Weights of a small mixture-of-experts language model, trained from scratch on English Wikipedia: width 320.
Below are experts of layer 6 (counted from 0) of a mixture-of-experts language model. Rows are named router (the router's row for the expert), up (a neuron's input weights, with its number), down (a neuron's output weights, with its number) and show model dimensions 160-239. Each number is 500 + 50 x the weight over its row's rms, rounded and kept within 0 to 999. Numbers have three digits each.
Before each expert's rows: "comes after" lists some tokens at least twice as common just before its tokens as in all text; "raises" lists some tokens whose logits its average output raises strongly, later layers aside. This comes from a sample of Wikipedia text that the model never trained on. Tokens count by the router's weight.

# expert 16
comes after: "\n", " |", ".", ")", "==", " ="
raises: "|", "\n", "-", "==", "===", "===="
router:472547561490558494492511502419486461552474582494529497533507452538441525549446516530497460474491563463479518510467543476560561593526466456430514518491527455421493512593501549446471477531551475533449467551580547444515560548556461576488579438
up0:581598553530384468582410399540521497532476533476481476416528448523476520504510448485510507512390514535496478626510516439571567454489473546429417491593517553502546510403490588543484513453557439559543426516511579562503541516469481536499490547
down0:520481515533518488492514557451508464477453461466515498528533552521479467439430415575517533467527566515486492547501463562520539490518415548561573466532498513528531482564475522409530526522453575442463543426447598507502477467480468476503516484
up1:525537474625450472462538441488534508513459524502583438504472546445546568485547543453482496505579556491478531468570442542476520569534461473510485541501469528456457469583505537442589389599618445469475573375553417491547498559508559576468518550
down1:556479528517444481469436426449543503479493459422551476501483494425506510468557476548582476494525518490472491470445474484490474479519478542510455429501483426593505567561570475455446558487481505515461406540487521392513504524483521538491501465
up2:488472405482505472454500512534496511519578487519447541562463588460591474493449485453557486374456507468436472430520511470560458463573608436521477510438486548565476571493512518569617523444510452599538548466517431496537416486436452379530465433
down2:456569548528606539397447408525479506475532493490443474476484505577528504520524457552501543490554371474480527543490545500461510521497387481492610507478450509501509583573469514484468440497475497492476604440537531511403465472498539504605481487
up3:531523587515473366474561513554554542575500471504466575523462470401506545579453498489479503554611503435422492516511644418525462404436593505444500554488553532497497579594507464498437547478474538514524422518534518506533461504500526522505447443
down3:479593488570509470454449470357436468548380544427478407528468549552436480522551553563575470432426530476522435478521435487413424568541458470543474462458414476452524495459448510493549582463506487540487522451440534511563541561549474470501593478
up4:530466494489383458550424480508558498501493476510534549494529436470449465459522468565440499607464475520560545432448544523524586530549497505520464507558465516512518518466406488464414559480492429452538572563473506521558449488540503514442583402
down4:439498500431475549520518506495586548496531469488528436532429516493489486589532454515529566542473473552515485466380436563459548387523497439433493537449491550527482516447484561397570542479414558388525444515487548429510531515471481522562607493
up5:496444373442530492530449494402465498487445521546530554577502544403466528504445385438433453451489505499474545536533465519464522528465412496500444500531557468551486542467451558497506581461491558567493521477550583487488471543328536478479514459
down5:551512593578484469481558530535445472559447489567469488538505436601517359485543580540408569443481489433447459456481512430378498489542556439583554515451496628450525430358565451410477394502489437488453437542498462450484611427526515483472546440
up6:469492500531546487510593530529490535498454449499418546525474454476445572505547527525511422500450558558540439506414508471497508577534517524420504475476594552595542474497520491473358519553434479478447436480401444488528478581447496459611525550
down6:498603493496570472481438543540529465527571519494557474598493477475482436491445534497534522545470483464512535354510443421514457462550566321563532552429520538527494543478500526552498396465463501466511547508573518475489474576575561529526459499
up7:498461496437508487494545477456433499409527470563429485528553462458478502600531433497581411495547558441441540584525479548499510403458519528615502599443554554414475538469666493494405478461535503458421542532515486526525555577520549534500575514
down7:488486500559574567384444402502414491549490501357538456485471456488567520498573545509518533487543495483568517435501531443522474584493495491557426435453378523430567522507466429541554591480540487514476419524436501530491476589453586559507509526
up8:407450501518490434451517517480472472478447470523539479450500532495482456560431580587492429415548579487410423593476475501556425475498485527555510497471558514439464487463472416406537523450548531440601555559455503500465556510629538580509446624
down8:497544480495474612592489470482445378441507441470496447540545524525478468440576438443511537546590425464515565471551516482538517543550528470422535432470600464508520524589509515528508492563469547604437435400471556466477487502371464477493548572

# expert 23
comes after: " ", "-", " S", " \"", " St", "w"
raises: "is", "ul", "s"
router:440463506517473527376489602537397464554475483435518594463531610455462491553410505539474462548503515471441441530538406512455462457486442580528469410522583494516442507497589587537503469491408513463608552489400470527552578464531500575547448495
up0:521531537499466470457476530500558468517541441298537524620496506509568558481573425582474507495539556505535512468573519528498489484568514553451465496458588516484522472559530460481497493444500361429587569482384490497463478449549444616571526470
down0:505488522559498487550557578533477489463534522577458525445571477504469509544490484537568498518532420429417481621463549514488476512417504525505444537485541522511495516493510495510518443549567444502513572358463498530424620517436527529458448472
up1:527389407559478509621482614526552489607423502472413570500551544486565510493476498547390478510466450471543493583515522472526435489441514527517468509547463479454472506412472452508566566526491475492566589445441478462476526487439446553572496511
down1:554500436438573504519522582574588487595497545480426509531438466507546430508425460553499551510555575490482594518554385484541517504538553562454533547429466541496554473500574492504552426431454470471525499536516482554477485566479501509512511498
up2:577555493500497383443522528472525533516563538434508433461608480505498499522525437618479406444489526577507482575525563534468495589417526581466584507597468476499494537506531517474506542516415435512477556537495606501478427484566447525462434455
down2:440486467505547465640515544438550433422476530493427473471474450555491527539458475488464587544579540507484526410464475372498462427582484511621422596463492495439494481552472561533485525515500487463498412499503447494512470400560587471497531414
up3:481511479558472464486498631578496508457475518436553571540520509503491478501550440508526523487449523503525416449511444365437602506386476438508591459477505469531569457511516495451511520505502467515575461543534577460527430597520450492469399574
down3:500466539497471617424474390481455523443523505474467427559516432553516481432621573509531508517547446517519529529419448510548495540430490590463472497530496558553420457523508495511490411447568585467447448492544550504445430489488431490473523508
up4:485503480439545538481408502466428493470462554535532463562444425515498453471474530458553529422374471468461384505509464451489457440514452520478511386516572552560455534498534459556519495599556389458479502478512426480438413546514496476446449496
down4:491456493464502570545454501524493489555560459487492373464579490516500448497523566512543456525520503497547586648561535504452463573573482483511633625513493581540546481551496510565457517494491500552498495495483580551493466423545475434422498476
up5:531523454457420389436454486643514541531482504448463565535512482491489462487531475571511497573569557522410508677427489543483428469471492549572434515440543472509516554521487393554441550508518533498511500396494506540458482458568492453531482466
down5:481461458527483526442513523531545472486502456527539536519476543557431489533436493511434539468533555491526614448487458417534407423430505516397471525466481542478483509601479461515629398467481476509393491508554546486450476453436575496517502540
up6:513560453550565456497480525497443462432527532476574559524560505527541463469492451465447521469448589493531496491490400445499488537462495500522500483602458505607464395508558610535537540436477525436470444565445473495548477512505493573587503612
down6:494597486582494443578598454441410497479575531610510559435518491458440418493543484531522464493487518472492586518536501441418500464441462620443555389475457496484514415452514566474483430416505492567441482502411484498457504599505503504426517493
up7:500554612465554482485526507494520482532554436401523458446548540425589448470537425446595488428547429480468445555524520533477454462411503480504461555452423458556499519467504469564533549432463475487511517551484547568573403497488483543616527559
down7:456513569486558426506465507506552542535489526473603446495493450478495538468442448531468470647434453517499403510444555515471589482544522589390496584458516450487464502519445546502432461491609488411525454400469537525422470478511493509495493555
up8:430449534506599525425590431451540546441603510452468454566483494560488555464449442478518549456478508467488466512541474482456490483600535512518464449613534511470449551495499546581511565528557445556548454432435409504558446471531540410453550462
down8:543548562417528381499454570550537527512522484511500448581499465555451560492580541515437540517506444497468414465502569440479545511483490524516506539436540525494554559451522494453472503493552519521539519515572492489533414464438374508497466506

# expert 10
comes after: " |", "|", ";", ":", " in", "N"
raises: "Scientific", "1", ").", "tract", "2"
router:531466504464429487479530459488416412497467490493471447514577455573524519494512440429480475584514457502479431529498510443551433510484607472551478451473510505549546470507460572554457537433551571544483572543503524421508551444494551492410550467
up0:550519384587487466530501471484534525501520462504513468541446570474595516487423493542552469491450528466456471518494529534601480426424497410435432478580508454529519529486481456442492392469572509538496511544544495494472476481524499615467487542
down0:486476440531427395451478530460570523537537438473509505602563512457558374554553530499485429431508459428467404571362501530410508512534465522471441452569438436503554539496463512515489494500488409536464456425523534483505423492527504390412497481
up1:436463559528504522534500504554505465391426472451394511462516551465513547458546545419512515573536521578422461438564514383460464461533519566383501599491462484561494500519444590543502463586490545554544497529536571509509599621514598459458459527
down1:551515448496491518478541481503567502577558557468500453511541419519559474562495454418398482529531451528550503523479448472510520440423444489504580466524489512505559534490532518515490558426491428384545470522501331588438524457521518443538464492
up2:530475523495505409463541497527416523409448455514487544469484453422544513596388541555534437437533621457538510568499492509419392488499425514509357451488485502451547500462523501521457430455544514423378497479596493449469449513483511464536480449
down2:543461503555439583433487481496474433516483533409532454554473483551513490436490464474502463517438471492436460528453645537526464547407450476504551500383557566498463486493458396559491499451393374519629497580471419568504491445547474514396578531
up3:494427520493547492497540573494466512565520469520451482496525554448374528473531565485548417589499508507574546467543466626504603595512622529493464495517424505470463552395527502526502460531495434528497465461485468520551512419493498382479540364
down3:557437529540531473436507601505553512533468527466446580547528541468499494466519518442458527499534470486560542535542401517436450467396445437472569491474499601492469499493483492453475453523534557425500477451387534509480469469446487552548512543
up4:601507557497405514377476539535447524545472502530516414405501562526521531412494440565563512477489478569532474563422471496566538423580455559481501529564522510537523562520458482609400491530460547522470492516547490555526461447517406535491568415
down4:487592540484494484586556487491506532558617493454502398496643478466408435493511506487527523476463559519447569425469504437466517448502600417464494550525591485482418468516474488445535540548557495483492445498474552471542511513460497495450508518
up5:437503507565560510479575455442458557454557550467522462463547578543538540504526490471590572518572500544390467508461526499514486479600481527529552573519512552503507405448526493536451506517490502505478543603638559516490486506494493576458528443
down5:572478519508526466523572487514471478520400516478472567619552468496497491564472451506509457569524432462627487531441489526548508485484467667518513464491509513543414484505567517472507546618477469505526498426443465402504438507483532547471553544
up6:552497513544481537586523586515498465455493512518496478544431492423476580508511440474509520476462490482460402490511611501492565461558421571491641408511457519529463496462526432494434512509585424446530485488507449370494497473476519563524425491
down6:543496641499465579500438436506591417475420573473563494521520449532526512512483516593569526518480485523537580496447555458542483488613519507516425552488627554552543537568483505527502476522502523541511502487570520460594444515584432450421468569
up7:567546476545455417449530393487484456421493474495403424342467553541522504561428509531455532487394530533568408488515560477453572548564408499490427492603505616480558544511471518569445526533489555480626478369514550479464570492533518538474557501
down7:460495473506490439478537468409545504548581470526556487530414560454499595464522460570441585539383471515473536496398522479463590483411511493486564482499587511478573505468490481469575547597605513451428587510528537393585471496408505475414445576
up8:542502566566485484474505499515528477438520453495430556468498502497497471507545476520464542520480544509490478550482487543500503476448516627463492480532470528491502489561564418508592510504472472502450470431482495468443542574506468502518470466
down8:441508437438439545548438503538387577435343529516477445509421616495501457473391542515467452435408535453502508478525597482474516513325411539490526514458458463543585497544508497456510570509503488527408495479573532439489507530562602534488527527

# expert 18
comes after: "s", "3", "4", "5", "6", "7"
raises: "\n", " However", " Although", " After", " While", " Follow"
router:553559507520502530555564520552508516475445552441522558487412341453483446414501518450451473502530516527512453549533550555508547497554470417459460429441426361449457585560485570561611547499543414466618478559530546467485475460518530502507524569
up0:590540576470532531448532485454583571479454560509474493486515518464458565556550564447495469508514435419405603550619419487473397516454407536485429408499538476433519498464499445471534493460434445537492369409492453450519415524549532506535477491
down0:491429467589458564536461525485507542534444470481469431499498498479497422503472573515499526482498537527566387548456499448597547450581515453477546526500451470577515564543478586443497633444594496491487607584450499463533488484482510433446559580
up1:442424526495461487506414510581510412573493550513414497440527437573505525472515496589523528542483548516538452432496525495475452503509585542488482514529616466521443555449530473488499609459442432459418381544518514503453460513522446671481549620
down1:433472544480443498498557558528576531583533558540540435483504597546447482500503498426443476504514541466647461524494410564511417582409546514428560487513444493483523518506549467509499489480520491487522577540542502517395467534531538432498556531
up2:540513471558527472583494527533525402621443467511493567519573651497448480560464584499474485489484576455489517554416461485378522558451510403522506560474458479471436534533547522582478539506522487542551459442506502528475517495565482468468481473
down2:459465550524509411423453498545439490533407448481531501494527503535477509629479476501545406586583557512457494478543523430501478457535526443526449501498446532496497588477416474473455530475561483628464485506508501405493467548363576502507470494
up3:495558613508478427500535535517462502493539501544534511400476551506444419526462536461502497486459477511531521562519486524512483584498395523430551433487509495566439487483505514600524399510429605457502415531557489551406481432475401438527520449
down3:499452462521532506545435443463511486504519560444452411528544500452544488511500423506481442510514524485417623542566469523549478492418467518568466449614512555478589462480545520492337529504559544475459510493524542497548450546476493526423570498
up4:507580521448460489564518527403536528514595568525435511503489495531562469519463480385545468562498516513545586438560405467524488457590478601494370533592526505539496381430514451531492499422542538474449504466436487493491511567458445482523503524
down4:581488497443470406559519510481437584523512536508553452557530590466477481493584474538547470439467485468571494417502400616470542477494462486567529552554523596580575532463529492573381537441575444517508560591511503456507518502597420579539564442
up5:497584467547507448468382559481488477453487443545548535501439482527470456484537499521566508501543565551594578510525480464443449502413515494528471529515471467503550594456493474453537459528482528643523517540500431500483501476465508460517524491
down5:489587445496618523609511491454599539492431495595453442532499522510503526463567458445476485562465467513554536526495522401531569507504576506555521536532472591479543427404500509589513545427492433514516601509447555567473458508607486603495588502
up6:444419427564572493542474458540488421426404603486516502485500545570470510482477464462493495451450544561550532482492483484527450442495531462495513505459507513539499482477494488468616450473551403458491479462438385503435493471503496438489542422
down6:555547505550527520522517483476471488488518459497448558469533448490512482492533528563494482525571464435551478496465603551503510478463477600465566487524482407465448458492516532556392478503466515512487531522375509444500436626587554409552476585
up7:419461440472506422482557523533550571396556321557565510572495592469592472543502579591499521538535577485463544541430517461465539463544573564620455557547501521490541438538474509477375480449547459483499502529566470558475508534594574531543515538
down7:400444493486539494494496506599519497646444429498604573507408508458586431491525429540410541551537493505581496467400455532556514540589473460461488566504521449463533576510537509592515591553498564489474456496515465471491599532481504494475447459
up8:490507378431565569512465479419447575525526437520559446507519473463506558558474538518515504498533492507502510404548576572480569500503405523435489516531477570537475520492496417537524461524485489583478515545567437497512612509405523497465474482
down8:501481511536591446470456511551475565491437465496550416417382429423434533568482398481450498519477543475502435561394605472439449476490526459492596562540588509549465481473584482502638505436482560522550444508480447573547486540509403574443512472